config = dict(
    n_layer=10,
    d_model=192,
    n_experts=32,
    experts_per_token=1,
    d_expert=192,
    d_shared_expert=0,
    activation='swiglu',
    moe_layers=[1, 2, 3, 4, 5, 6, 7, 8, 9],
    router_score='softmax',
    normalize_top_k=False,
    routed_scale=7.1,
    balance_loss=0.0174,
    balance_bias=False,
    router_z_loss=0.001,
    init_std_router=0.0255,
    lr_router=0.000763,
    n_head=3,
    n_kv_head=3,
    head_dim=64,
    vocab_size=2048,
    norm='layernorm',
    norm_place='pre',
    norm_eps=1e-05,
    positions='rope',
    rope_base=65700.0,
    rope_fraction=1.0,
    qk_norm=False,
    attn_scale=0.125,
    tie_embeddings=False,
    parallel_block=False,
    init='normal',
    init_std_qkv=0.0409,
    init_std_o=0.0,
    init_std_up=0.0409,
    init_std_down=0.0,
    optimizer='muon',
    lr=0.00688,
    lr_mult_o=4.0,
    lr_mult_down=2.0,
    beta1=0.93,
    lr_head=0.0107,
    grad_clip=1.0,
    warmup_steps=200,
    schedule='wsd',
    decay_fraction=0.774,
    decay_shape='linear',
    final_lr_fraction=0.0,
    batch_tokens=65536,
    seq_len=256,
    doc_mask=False,
    z_loss=0.0001,
    train_tokens=312500000,
    steps=4769,
    dataset='wikipedia_en',
)
Below are experts of layer 7 (counted from 0) of a mixture-of-experts language model. Rows are named router (the router's row for the expert), gate (a neuron's input weights, with its number), up (a neuron's input weights, with its number) and show model dimensions 0-191. Each number is 200 + 20 x the weight over its row's rms, rounded and kept within 0 to 999.
Before each expert's rows: "gets" lists some tokens that make up at least twice as much of what it gets as of all text. This comes from a sample of Wikipedia text that the model never trained on. Tokens count by the router's weight.

# expert 18
gets: " p", " P", "–", "P", " rem", " 199"
router,188,204,211,211,207,220,200,231,207,195,227,176,181,200,203,168,186,204,169,178,203,196,200,218,202,199,207,188,184,172,191,188,192,188,212,181,222,195,200,234,166,176,195,206,200,197,163,178,228,213,182,168,213,220,187,218,204,215,171,204,152,199,224,198,152,199,187,194,201,219,204,232,190,169,188,212,196,188,199,188,222,202,207,153,183,225,201,217,231,205,190,216,230,221,218,173,206,195,216,192,199,237,182,189,210,220,220,182,172,173,222,221,196,177,199,207,238,192,202,167,221,202,191,222,199,196,199,192,191,214,218,228,177,194,206,208,180,183,200,226,181,165,180,234,237,219,206,194,174,215,180,183,226,238,183,181,220,193,209,182,198,167,237,208,237,196,199,209,189,218,230,242,224,186,201,199,238,153,149,220,188,204,192,184,206,193,208,187,180,231,239,180
gate0,186,210,179,213,221,203,170,219,190,206,208,161,182,166,198,195,203,201,204,229,208,197,208,240,214,192,189,185,205,219,207,188,181,191,214,196,199,173,194,180,188,222,188,214,200,185,240,178,194,194,201,220,198,179,203,228,215,198,200,217,205,177,193,172,177,205,202,197,181,233,250,200,178,208,179,177,161,169,260,237,169,189,192,188,212,197,179,232,181,218,233,213,202,216,256,188,222,186,178,175,198,220,202,176,221,200,222,208,179,174,239,169,178,192,180,235,175,189,195,192,198,188,159,199,218,169,175,207,166,228,204,228,224,204,195,208,210,209,200,162,189,165,168,185,219,217,179,215,214,163,155,194,215,201,228,182,199,189,206,197,217,181,179,202,199,208,218,198,205,204,211,209,221,186,205,202,195,204,238,207,183,213,222,226,205,190,193,173,198,229,190,230
up0,206,214,167,194,237,188,178,155,236,199,195,197,196,184,234,198,194,209,181,182,199,176,191,167,220,201,188,190,216,238,218,227,193,198,198,143,199,210,202,206,195,204,181,175,235,195,229,235,214,216,199,185,191,213,195,195,191,219,207,209,203,226,221,197,226,168,219,217,183,191,182,211,177,205,215,207,199,229,196,178,213,213,227,192,182,202,201,195,215,191,188,174,234,187,189,195,198,169,157,183,215,203,229,193,201,195,212,208,177,193,152,180,225,196,152,220,231,182,227,198,184,186,175,216,193,223,222,215,174,196,232,213,181,170,153,188,232,211,208,224,182,182,207,195,211,201,195,173,166,206,223,210,208,191,201,193,228,179,209,216,212,235,239,224,195,166,169,219,202,180,198,201,207,224,168,214,194,239,208,219,238,196,174,216,205,197,186,217,234,210,220,209
gate1,165,214,197,184,212,233,192,222,193,193,177,212,205,209,220,247,219,225,176,200,208,214,216,164,181,203,187,192,192,210,218,183,210,166,212,171,209,185,220,186,220,200,217,203,186,201,184,219,207,191,219,205,157,215,206,205,248,214,207,192,163,182,213,209,138,216,211,207,201,228,205,213,238,163,211,142,197,204,217,217,202,183,174,187,184,208,216,201,173,184,183,190,209,231,215,209,201,177,176,191,222,220,201,213,194,184,189,181,177,200,183,187,186,174,190,221,240,196,245,195,187,187,222,227,213,189,194,195,206,220,205,251,206,219,193,210,198,152,192,183,170,178,225,227,184,227,225,206,192,194,155,203,202,198,209,194,195,230,186,167,190,185,222,194,190,211,204,216,222,185,178,203,211,185,194,192,224,215,157,215,203,217,201,167,228,217,173,201,193,226,196,178
up1,223,243,196,198,199,183,203,173,197,205,191,185,204,198,189,199,203,189,177,226,200,182,209,214,220,199,217,181,200,214,174,214,208,213,172,237,175,234,193,186,165,199,182,179,194,170,184,184,193,205,187,188,194,182,177,189,172,200,187,208,175,219,195,189,246,207,190,199,194,171,208,242,187,218,189,199,193,198,190,197,167,197,199,195,216,203,192,185,186,212,246,210,178,198,175,199,209,193,229,185,190,163,206,180,190,235,218,178,218,189,224,204,202,217,242,239,213,240,188,173,210,195,188,150,189,207,190,228,208,200,173,197,164,207,213,209,225,267,185,199,208,202,187,190,207,215,211,204,215,215,238,241,201,190,183,230,190,163,166,188,194,206,211,184,239,218,192,223,182,204,196,186,232,213,197,215,188,186,255,193,220,168,165,183,189,202,194,219,178,162,199,219
gate2,195,236,202,223,202,188,216,254,176,162,183,187,245,191,180,199,184,194,194,200,183,204,211,196,205,182,210,207,190,170,183,212,186,185,209,196,211,172,199,230,186,232,164,159,209,177,169,176,220,156,201,237,205,217,178,226,219,204,167,242,186,180,214,182,216,183,175,208,220,150,194,216,189,175,179,198,190,183,219,232,163,206,165,196,209,210,204,208,177,217,218,181,182,229,218,228,206,206,207,195,213,209,198,178,216,197,254,208,178,207,194,215,230,177,203,231,261,191,175,187,204,196,228,200,226,202,218,168,202,242,201,208,177,234,197,203,188,179,169,218,195,234,205,199,202,207,179,180,191,235,194,198,200,208,195,205,195,194,212,216,188,192,192,193,207,221,178,195,174,229,189,197,196,211,204,170,205,181,222,194,186,216,184,213,196,209,181,190,224,205,220,191
up2,216,199,184,191,171,162,168,190,213,196,182,189,227,189,206,186,230,215,187,205,208,194,167,196,194,227,177,188,171,195,232,224,185,149,208,207,189,214,173,211,202,215,209,188,209,221,187,240,167,170,216,167,185,231,255,180,169,181,206,226,196,197,184,173,226,186,201,213,194,188,194,210,211,211,169,195,217,199,197,204,202,246,223,230,195,221,185,174,246,220,219,192,210,206,190,208,132,222,209,246,188,199,193,225,192,203,190,201,194,173,195,197,216,219,195,182,171,200,183,189,185,192,217,194,204,195,185,191,190,197,225,218,173,188,201,206,212,260,163,209,177,188,199,223,228,196,181,186,224,182,204,216,195,215,181,245,218,201,183,192,233,238,226,220,183,214,184,191,192,188,176,220,181,206,184,220,207,218,179,218,206,203,198,207,178,171,193,208,210,202,194,190
gate3,225,210,189,227,221,231,239,206,169,217,224,197,185,197,160,163,233,208,205,187,175,214,237,207,210,200,226,192,179,173,212,186,196,175,212,203,236,192,234,240,184,216,192,198,194,194,174,175,191,225,183,189,189,213,212,196,218,195,219,218,208,213,198,227,199,220,199,213,173,251,156,219,218,213,247,193,218,201,153,207,194,196,213,175,212,217,171,194,191,172,221,181,177,196,239,191,177,172,199,196,212,191,189,212,204,189,220,204,201,191,216,204,224,177,199,191,189,195,199,232,198,217,181,212,178,193,206,193,197,172,213,198,158,203,221,200,220,204,193,203,181,233,192,200,228,192,207,187,180,209,166,176,224,219,213,160,187,212,190,200,187,191,195,212,173,178,178,197,208,193,223,225,226,173,202,212,198,185,156,224,233,207,206,177,221,238,187,161,210,160,217,187
up3,228,187,172,174,209,235,219,193,178,242,203,231,189,203,170,209,224,193,191,174,167,208,209,211,176,183,227,200,211,205,171,171,171,208,206,175,211,200,176,235,199,203,187,153,184,187,191,202,211,220,204,172,196,210,186,176,197,210,199,182,209,195,198,189,196,205,166,209,172,177,201,233,199,216,215,162,200,179,205,220,191,218,196,212,245,242,197,203,188,211,216,223,207,179,232,195,218,194,192,250,246,226,159,197,171,203,208,191,179,194,227,196,221,237,183,183,203,147,209,196,211,214,192,197,166,181,207,177,197,226,196,212,188,208,208,226,168,178,217,215,199,226,197,181,201,168,200,186,207,195,203,227,210,182,224,192,209,197,213,203,207,198,172,169,207,245,217,182,195,194,201,233,224,192,222,192,220,165,165,234,231,217,196,193,211,200,205,193,174,184,173,206
gate4,149,225,223,212,221,215,178,199,175,210,212,166,205,194,227,213,197,197,218,220,191,125,187,203,200,239,181,196,168,185,194,163,201,212,218,179,189,229,199,189,221,185,234,222,188,213,214,233,177,207,176,200,214,235,165,221,173,205,177,214,163,193,206,191,197,222,213,195,232,195,172,219,211,170,176,197,235,249,190,199,250,194,197,153,182,171,192,209,196,202,208,186,187,185,207,198,201,245,211,197,169,194,168,205,222,199,196,220,190,194,213,213,214,206,186,183,201,208,211,188,204,173,229,209,210,222,199,222,229,208,187,158,183,166,212,194,175,218,178,222,223,207,201,182,195,214,193,215,200,222,188,243,194,206,178,229,196,199,206,206,170,202,214,184,201,208,226,222,230,200,198,184,196,192,195,185,221,215,194,225,186,197,190,230,190,205,174,173,204,197,195,215
up4,234,213,200,212,209,233,204,190,170,205,202,187,209,191,208,171,236,209,200,235,211,206,200,266,181,228,235,199,185,210,181,252,223,209,187,225,192,204,229,196,169,170,174,188,191,232,188,200,182,206,197,217,166,213,206,208,183,200,185,183,191,188,189,226,175,167,188,189,193,222,210,147,183,228,190,187,212,249,183,210,204,195,170,224,184,190,199,228,194,226,213,173,165,200,214,199,194,189,192,190,202,175,195,210,197,184,188,233,188,206,197,200,180,160,204,177,192,212,168,198,217,190,178,202,197,203,195,199,203,203,202,180,236,190,182,220,209,226,186,203,197,176,193,211,230,231,206,195,217,197,225,205,189,205,207,215,182,198,186,223,176,223,223,171,200,192,217,218,188,139,217,157,190,196,224,192,170,185,150,189,248,212,197,207,194,171,202,220,209,190,205,199
gate5,172,201,200,225,180,185,210,184,226,211,194,213,233,215,196,222,206,212,162,221,185,227,171,207,215,174,201,183,186,187,201,234,236,210,194,212,162,200,221,194,201,199,193,216,196,238,216,183,230,189,201,194,221,185,199,243,157,202,220,194,221,203,182,201,193,184,169,241,191,201,175,231,207,233,168,192,173,220,183,192,227,229,204,187,189,206,222,195,189,172,186,218,215,184,184,192,205,234,215,198,202,190,188,234,180,185,220,192,194,241,217,152,174,236,219,200,199,207,150,212,184,182,219,226,224,187,189,223,198,206,210,213,185,215,208,211,188,155,201,215,196,211,143,223,196,184,191,198,173,179,190,227,199,187,215,173,217,234,207,241,206,200,194,162,205,187,202,208,159,192,204,196,196,204,200,197,169,214,210,177,223,190,198,154,188,197,208,224,208,202,189,219
up5,227,182,212,173,188,202,191,155,188,170,212,190,194,211,201,174,188,198,220,189,238,210,215,228,209,189,218,223,213,210,196,167,176,200,180,182,233,208,159,193,211,218,172,182,191,133,210,183,186,203,215,211,190,212,220,183,235,231,187,201,197,160,212,193,194,197,185,134,227,178,216,185,226,186,220,198,216,211,179,192,209,206,196,210,170,214,221,192,198,224,216,224,196,199,200,199,202,187,195,198,204,200,190,156,237,190,193,193,205,177,217,206,217,179,179,186,208,215,232,182,210,208,207,196,188,228,178,195,216,208,206,237,167,191,217,196,195,230,201,179,191,204,216,202,178,210,226,228,174,213,187,160,198,225,191,174,200,190,175,187,172,217,217,224,197,224,212,211,202,214,211,205,192,205,201,270,219,219,198,172,169,178,230,228,196,203,188,213,187,199,206,151
gate6,217,228,213,225,242,172,184,224,197,177,211,214,220,169,175,185,208,210,194,210,214,224,173,177,204,209,208,204,215,192,167,217,189,201,211,213,227,171,236,184,170,214,207,194,238,175,226,203,211,184,155,201,243,213,201,205,208,213,187,187,189,239,207,188,172,199,198,194,210,209,246,171,176,209,189,171,187,204,183,194,194,213,198,240,214,201,213,173,198,171,207,192,210,212,169,162,177,208,200,204,186,209,216,224,202,186,230,201,182,218,218,208,182,207,173,194,188,241,153,166,176,220,176,210,219,214,216,171,206,226,188,184,194,198,222,225,196,206,172,209,192,218,196,200,199,227,189,216,190,177,194,195,189,182,224,193,205,229,200,220,214,195,213,194,251,187,216,184,231,192,214,223,219,186,244,198,184,181,189,186,199,192,182,157,224,213,146,193,196,202,234,187
up6,211,219,191,207,249,181,215,232,156,235,214,192,217,191,174,227,204,183,199,211,234,198,189,179,199,211,197,193,214,197,202,210,188,206,206,222,188,186,243,191,163,185,195,205,225,179,211,196,223,222,174,211,230,231,175,177,207,235,197,169,208,208,185,175,170,191,198,208,200,210,224,177,186,178,209,181,198,217,226,195,197,212,213,217,205,204,173,205,219,170,203,196,213,226,178,209,202,180,212,210,170,234,205,202,201,233,212,210,156,206,210,207,185,196,159,200,198,200,173,188,197,209,169,190,188,219,233,183,199,214,194,193,215,209,209,215,188,225,176,180,194,178,228,200,170,212,182,200,217,197,191,188,182,195,216,189,183,218,220,211,242,179,213,151,225,164,230,171,193,183,221,211,228,191,250,168,202,167,196,199,203,202,174,199,198,191,145,209,175,236,232,182
gate7,153,227,212,157,197,205,182,184,229,174,231,257,226,206,196,204,202,247,204,195,204,231,234,170,184,174,198,224,203,199,205,213,171,168,221,213,222,196,164,178,196,180,209,199,201,199,212,206,203,214,173,215,187,171,218,195,238,213,188,198,229,199,184,190,225,165,197,187,198,173,167,202,243,226,196,176,193,203,224,225,186,189,187,218,199,224,180,221,192,226,187,220,211,191,182,241,177,191,183,207,189,178,220,171,216,214,200,187,183,212,170,199,227,183,207,215,212,181,189,215,187,252,194,213,185,180,189,216,227,217,218,226,218,215,191,204,198,148,171,182,195,192,197,207,215,197,193,222,179,184,198,198,216,208,202,181,187,236,223,177,226,206,169,202,202,226,204,184,192,213,189,197,228,229,192,209,166,203,191,193,199,192,177,202,183,207,188,188,238,238,209,216
up7,212,157,239,249,197,201,218,198,147,213,203,191,181,209,185,218,197,171,203,181,220,181,214,199,225,167,223,235,202,164,233,236,219,217,229,218,206,195,194,190,213,196,213,209,200,182,208,203,202,183,162,181,203,195,188,187,172,186,214,211,169,212,215,206,190,183,195,189,233,211,226,207,158,183,203,221,197,241,201,214,221,212,206,211,154,239,182,173,183,179,195,186,208,212,212,210,197,177,202,177,174,198,211,231,174,213,216,220,227,212,192,174,210,177,196,217,176,178,187,187,212,199,226,215,167,238,196,150,171,200,188,195,220,199,202,190,192,205,242,218,217,202,251,169,190,178,209,194,229,213,200,205,178,196,212,201,193,192,180,195,208,156,191,206,176,187,171,180,217,226,183,182,199,220,195,202,203,184,196,197,208,204,224,218,179,194,216,192,177,181,190,239
gate8,183,200,195,207,207,200,230,214,175,191,211,213,222,197,227,185,195,202,204,178,226,214,192,188,173,209,191,207,188,221,171,194,236,179,241,206,189,230,219,214,217,224,181,175,189,192,184,176,177,211,154,226,198,212,164,237,197,167,248,186,188,231,209,196,164,215,208,185,232,214,197,174,176,183,189,206,182,228,196,228,174,172,204,164,179,161,197,225,191,202,177,181,218,196,201,182,197,182,205,203,209,173,227,213,206,218,204,150,214,194,231,191,234,168,238,181,223,216,230,195,220,230,201,230,215,212,212,216,223,195,170,218,182,207,242,198,188,181,185,220,181,185,209,191,210,199,183,176,201,205,220,196,164,227,200,194,169,207,176,209,187,223,189,177,191,225,179,207,199,161,223,214,196,232,175,221,205,209,189,189,239,189,195,188,169,206,199,183,203,197,205,193
up8,212,194,184,196,225,235,194,189,199,207,219,214,196,191,167,208,220,212,183,196,201,179,191,234,167,192,196,198,220,178,231,191,199,226,207,218,215,205,239,168,163,218,195,156,216,186,227,215,167,215,204,195,203,203,175,199,231,197,184,169,209,173,182,195,201,220,204,204,181,203,209,183,193,196,244,213,231,235,207,180,199,210,218,253,182,219,188,193,192,199,193,178,200,225,220,205,180,209,183,216,213,203,205,181,228,247,232,196,216,225,177,170,207,184,168,222,207,180,175,186,177,187,218,167,189,212,227,202,169,209,195,190,185,155,192,179,204,205,217,164,245,178,195,239,198,209,225,221,176,198,201,209,210,206,219,197,191,164,141,198,213,190,213,234,198,192,213,182,210,181,196,192,207,216,209,186,193,216,189,218,178,220,213,242,212,203,189,188,190,196,226,242
gate9,213,168,198,229,189,204,200,207,166,172,171,236,187,197,219,196,185,166,208,235,194,196,201,188,224,215,194,215,182,226,163,168,209,178,200,189,209,205,200,232,213,220,167,218,218,180,202,219,206,181,212,172,157,181,167,191,196,187,234,212,191,186,192,175,209,183,167,204,196,193,213,187,186,195,207,190,187,195,185,193,209,210,148,174,198,199,172,230,210,229,168,241,225,212,208,208,137,208,188,183,231,250,201,222,187,174,203,186,197,218,175,236,210,179,213,189,218,171,224,212,180,204,194,220,184,204,175,239,198,199,210,214,196,171,218,230,189,189,192,219,217,237,213,193,216,173,232,195,188,197,187,203,217,190,190,191,197,211,178,211,166,195,220,208,210,205,190,236,180,207,189,213,209,166,231,227,193,192,238,200,214,205,198,212,208,194,218,220,231,199,192,233
up9,201,149,185,198,186,193,239,205,191,207,175,160,147,179,187,216,179,209,215,201,196,212,192,212,197,211,204,154,212,206,171,159,188,171,198,217,181,204,202,214,238,214,206,209,227,190,188,200,217,211,216,166,182,190,176,188,211,153,193,209,196,187,220,217,231,207,183,174,239,173,195,182,211,182,207,203,215,217,181,170,179,217,183,179,204,231,188,180,187,201,195,242,238,224,213,193,187,194,233,207,206,207,205,200,186,203,214,245,199,210,199,210,231,227,228,208,196,202,234,178,206,225,193,197,233,215,183,200,212,211,205,189,195,182,181,220,197,227,182,166,207,213,201,218,209,210,202,164,227,207,201,201,227,176,160,215,181,197,151,203,166,167,195,182,218,203,190,228,224,191,182,188,213,201,194,211,193,154,189,196,193,205,210,199,170,206,243,217,219,214,207,172
gate10,234,207,204,183,195,224,216,211,188,209,209,218,199,208,172,212,208,189,210,200,222,178,181,167,220,193,190,213,229,180,218,214,183,211,199,179,225,204,198,225,231,196,196,191,193,180,179,213,210,200,238,184,238,206,193,167,169,195,226,151,197,226,231,191,170,178,188,170,214,172,160,200,192,153,232,190,200,180,223,189,205,260,192,205,191,158,194,228,219,202,196,182,199,227,197,196,216,207,233,191,234,185,197,234,205,178,208,168,184,167,202,226,201,206,242,204,195,199,189,190,204,174,199,221,207,210,221,205,208,183,211,195,197,230,191,222,201,230,211,188,205,184,208,232,218,203,236,190,211,183,198,162,215,214,187,204,219,222,197,179,210,156,212,181,177,201,233,211,155,197,192,221,170,223,223,210,183,218,210,165,217,194,194,170,200,212,211,179,188,173,209,222
up10,189,202,189,174,229,205,219,238,211,189,236,195,172,221,168,205,170,179,197,181,206,203,229,178,198,222,226,212,216,163,196,193,194,200,218,180,206,171,217,208,177,204,187,199,242,227,233,182,185,214,197,161,211,162,213,192,141,221,214,214,212,234,219,192,162,190,213,151,164,219,192,189,229,176,219,189,222,159,208,215,172,193,210,194,170,151,169,226,237,184,197,216,197,215,154,229,187,200,201,202,256,220,217,221,228,159,206,177,201,182,216,197,216,180,199,210,211,229,188,180,177,194,206,197,187,193,188,191,205,193,215,207,196,206,190,239,226,209,204,222,199,180,181,201,214,180,179,204,206,193,194,191,203,225,190,203,213,204,217,215,197,173,222,189,194,204,220,213,167,182,216,222,185,187,194,206,208,210,207,226,186,210,201,209,189,206,210,188,199,159,199,191
gate11,198,204,172,172,207,189,181,190,213,186,182,207,206,201,192,155,169,215,194,207,210,198,216,192,213,202,173,199,144,231,159,200,217,159,173,202,221,199,217,214,192,192,218,208,203,211,153,151,210,187,181,237,235,186,209,182,224,181,204,203,227,175,242,236,201,187,196,224,194,189,205,211,197,173,184,182,205,190,211,184,198,174,179,214,167,202,169,194,214,183,238,216,230,164,213,203,227,184,196,193,159,190,173,220,188,189,194,194,207,210,199,199,211,211,220,235,206,228,171,217,224,215,203,177,198,176,218,211,201,225,200,213,218,214,205,177,182,182,172,205,233,208,196,234,215,220,204,194,241,198,193,190,189,221,180,177,227,196,205,230,181,242,223,188,208,232,202,202,211,223,232,196,216,187,221,220,178,223,208,205,200,204,174,209,248,175,196,205,229,195,209,189
up11,203,178,227,207,185,212,198,176,234,178,238,207,192,167,181,209,196,184,167,206,223,186,180,194,193,207,227,177,230,189,225,192,190,207,238,201,191,213,161,230,205,217,196,190,212,188,232,217,211,205,184,166,171,169,213,221,198,204,224,188,196,189,196,184,213,184,199,200,226,169,213,208,168,198,199,189,199,187,206,214,221,235,175,171,199,217,215,215,185,227,200,202,192,229,171,183,220,219,186,188,235,235,207,219,179,210,210,206,193,238,187,213,212,199,200,199,241,201,208,178,194,224,195,193,220,203,210,191,194,170,200,193,211,167,198,213,226,212,186,227,200,213,201,182,224,218,213,214,167,221,233,183,228,157,221,191,167,181,202,187,167,209,168,210,143,190,193,194,198,220,215,230,202,162,197,212,197,153,186,204,166,232,225,170,190,195,175,169,175,229,184,212
gate12,224,180,199,173,218,225,202,191,186,194,200,210,211,198,198,195,230,193,180,150,213,161,228,205,224,184,190,206,216,202,221,223,183,193,177,192,181,173,211,203,211,176,233,224,192,173,209,156,226,207,202,129,207,216,219,174,223,205,230,207,220,163,191,204,186,201,213,214,191,196,231,227,208,202,195,214,205,227,200,173,192,216,175,228,193,217,176,187,213,219,198,200,179,192,181,195,224,194,204,160,241,223,205,198,245,199,218,187,222,204,207,195,191,169,205,185,234,226,207,205,226,215,201,191,205,146,170,168,220,171,212,222,186,180,197,222,240,234,192,228,218,197,186,189,205,200,236,194,179,188,174,192,176,214,197,234,211,184,199,207,169,186,224,222,195,219,209,204,194,204,223,204,216,175,202,216,220,211,196,180,213,195,207,163,177,175,223,192,185,229,187,205
up12,147,193,228,196,224,205,192,175,150,203,205,234,205,220,207,174,251,221,197,200,220,194,199,217,221,187,166,205,181,173,208,186,180,214,181,169,209,158,192,221,179,226,210,205,187,194,213,189,204,195,190,226,171,193,193,227,201,184,215,218,179,200,232,191,202,186,208,172,196,217,213,195,255,227,168,168,194,192,172,192,199,172,204,172,223,199,164,184,226,192,198,208,231,180,200,169,223,196,201,175,196,204,184,192,173,206,207,187,201,195,194,214,210,183,235,216,206,197,224,163,211,198,190,203,207,157,182,192,189,217,193,210,249,228,198,225,214,236,220,199,195,200,159,227,219,209,192,200,228,219,157,142,201,211,227,204,190,202,197,208,209,181,229,192,214,168,191,188,175,213,237,226,217,209,200,201,189,175,204,198,213,206,223,195,206,205,199,213,218,196,184,206
gate13,204,202,207,178,213,214,221,200,207,204,194,190,160,189,211,168,212,191,224,197,210,144,223,220,180,213,198,216,181,204,195,178,215,167,194,213,198,204,226,203,168,211,207,206,184,214,212,184,206,178,235,231,171,218,210,206,245,214,177,167,187,211,196,231,182,211,224,201,179,205,215,198,198,200,171,195,214,198,209,218,175,173,190,182,223,160,193,214,181,215,188,208,172,220,234,204,205,209,210,196,191,214,193,161,197,214,165,225,211,184,179,175,218,195,186,202,189,215,221,178,163,190,194,138,177,192,229,193,208,258,179,180,138,244,230,195,180,201,219,195,185,197,205,209,210,221,196,234,187,190,212,203,192,210,224,219,179,197,244,178,176,238,216,226,193,181,175,207,207,216,210,216,197,182,194,211,190,213,222,196,213,201,192,195,209,216,208,181,223,241,216,202
up13,243,160,192,206,226,183,192,203,218,196,197,214,190,225,248,160,210,207,205,168,233,167,201,225,186,200,185,191,182,219,201,181,220,194,203,179,163,182,213,223,178,214,181,181,226,215,235,224,169,186,211,196,177,194,216,230,220,206,192,233,181,162,194,199,222,185,202,219,196,200,195,209,232,202,201,187,212,173,165,211,183,216,186,210,209,218,217,190,208,228,224,206,181,206,236,198,200,208,251,157,193,188,226,199,192,192,184,196,213,175,198,188,201,177,200,204,219,215,172,202,189,197,172,183,172,204,203,198,190,236,161,196,173,195,198,191,180,213,200,181,182,223,198,238,195,207,179,206,183,191,205,183,205,185,216,216,203,201,220,187,195,213,193,205,215,234,173,204,206,218,161,211,223,183,194,249,201,192,213,222,253,171,189,224,184,208,208,174,174,188,254,220
gate14,204,203,203,180,174,156,213,198,189,216,186,195,187,204,205,193,212,197,185,190,165,184,266,202,213,197,186,211,182,217,228,195,193,176,211,174,219,185,174,236,220,177,177,211,202,182,213,226,206,232,201,204,221,196,210,216,174,193,201,209,220,206,170,203,166,168,187,207,189,222,198,189,189,223,220,188,174,181,233,201,215,206,174,151,196,194,211,234,219,170,196,160,186,214,162,158,177,184,197,223,201,233,207,198,176,216,203,186,192,196,183,211,224,178,229,198,204,193,162,155,193,178,215,219,196,191,225,196,183,214,213,201,209,197,236,216,186,181,204,202,193,176,219,214,231,196,216,186,210,220,186,216,192,191,215,216,207,233,206,190,189,199,196,175,198,176,172,208,219,161,217,246,222,179,202,202,170,223,169,249,226,169,218,183,197,199,240,194,198,177,209,202
up14,201,209,219,226,185,160,161,191,181,235,180,180,192,214,208,212,192,180,199,201,181,190,237,192,223,212,176,197,196,218,206,225,204,181,201,179,225,220,190,249,192,180,190,200,194,209,202,200,204,206,211,164,171,202,216,246,200,253,181,200,193,211,197,209,189,211,191,196,186,170,177,161,229,200,212,172,189,201,187,235,227,220,187,178,205,203,178,213,234,219,172,171,209,237,187,162,193,212,185,212,205,206,207,210,177,161,204,200,188,164,195,225,210,167,230,188,202,219,194,179,195,172,205,185,186,216,251,202,212,218,245,177,214,204,209,213,207,200,199,192,174,196,241,236,219,199,200,200,233,227,197,209,188,175,218,227,186,206,190,205,179,199,196,191,164,215,174,215,197,198,217,248,199,211,179,169,207,184,178,235,205,180,195,189,177,201,193,204,206,181,226,232
gate15,213,198,213,222,176,204,159,192,245,195,171,212,221,215,191,205,208,182,170,223,178,201,203,211,187,236,228,200,217,173,216,166,161,159,215,180,193,214,178,206,228,200,202,242,189,199,236,163,210,191,182,238,183,186,194,186,182,209,221,199,187,186,229,214,217,226,204,233,189,201,166,214,190,190,250,208,202,223,198,188,219,205,220,192,192,185,164,209,239,205,199,190,190,208,207,178,213,193,184,217,235,176,181,175,195,205,223,175,207,173,208,194,225,207,233,181,231,173,202,233,197,193,228,199,188,178,215,199,226,233,204,215,181,213,210,214,209,192,185,214,189,176,219,204,209,214,218,190,170,177,199,214,204,185,194,211,231,193,213,171,178,200,194,199,191,200,180,223,203,222,257,212,132,182,192,210,176,197,187,198,203,208,202,178,185,237,185,212,189,180,182,205
up15,195,172,215,214,213,178,215,196,164,219,219,195,198,225,202,216,204,190,238,201,187,185,214,193,203,186,167,190,196,198,170,228,205,194,173,221,233,192,247,192,181,187,190,196,184,193,182,251,187,210,221,193,201,209,210,225,203,163,160,211,198,227,188,192,236,213,158,157,191,171,220,195,230,198,179,207,195,204,186,214,174,204,176,227,185,219,175,181,189,215,216,192,196,185,174,207,205,216,221,181,157,245,216,196,214,234,211,222,208,220,182,221,183,213,203,224,179,240,186,198,231,214,200,178,188,187,190,198,187,211,180,203,191,160,157,192,199,196,242,159,200,237,170,193,213,194,196,220,207,175,226,183,193,191,180,180,158,202,199,215,227,180,201,216,205,194,221,179,202,180,166,190,239,209,206,189,214,210,206,200,184,205,198,218,216,175,184,171,208,233,193,203
gate16,160,208,205,208,182,221,228,234,209,180,203,194,200,224,232,211,230,210,180,210,228,201,175,179,210,219,226,193,185,208,183,194,178,211,233,211,212,184,208,186,192,184,190,233,210,186,189,201,213,220,201,160,198,183,191,217,219,208,170,203,177,171,207,200,189,219,212,215,207,194,162,185,198,221,178,235,190,203,210,126,213,174,210,182,210,218,190,218,234,209,171,200,187,202,231,207,170,179,222,190,217,232,227,192,191,174,189,198,198,209,200,167,199,179,200,196,195,180,234,188,231,231,171,195,216,170,157,200,217,184,220,197,190,194,190,220,182,217,202,171,172,207,166,195,184,228,210,207,197,189,155,166,232,211,207,162,225,213,214,184,180,214,227,187,198,212,194,211,207,190,228,217,201,162,211,209,224,197,234,224,187,179,224,210,226,230,193,183,234,198,183,190
up16,180,191,164,168,177,241,192,239,223,185,217,192,198,204,150,203,205,226,190,214,200,190,200,200,197,203,209,184,187,204,184,187,184,199,226,180,224,180,221,206,201,213,196,194,223,166,186,202,207,228,167,169,181,164,194,200,193,216,192,209,170,181,191,212,201,226,206,205,182,207,205,172,206,219,189,203,176,210,175,167,193,195,206,211,205,223,163,225,230,228,190,175,207,183,181,179,202,190,228,227,204,202,212,199,198,163,161,195,173,215,219,188,221,198,229,204,216,194,221,194,224,193,209,197,233,195,168,186,215,175,200,203,232,208,202,207,211,217,193,227,160,186,160,197,192,197,205,227,212,187,165,184,214,231,208,153,244,203,172,189,173,214,208,215,197,240,182,232,221,195,204,197,202,206,197,195,206,223,255,195,182,204,219,179,224,225,193,150,204,156,204,200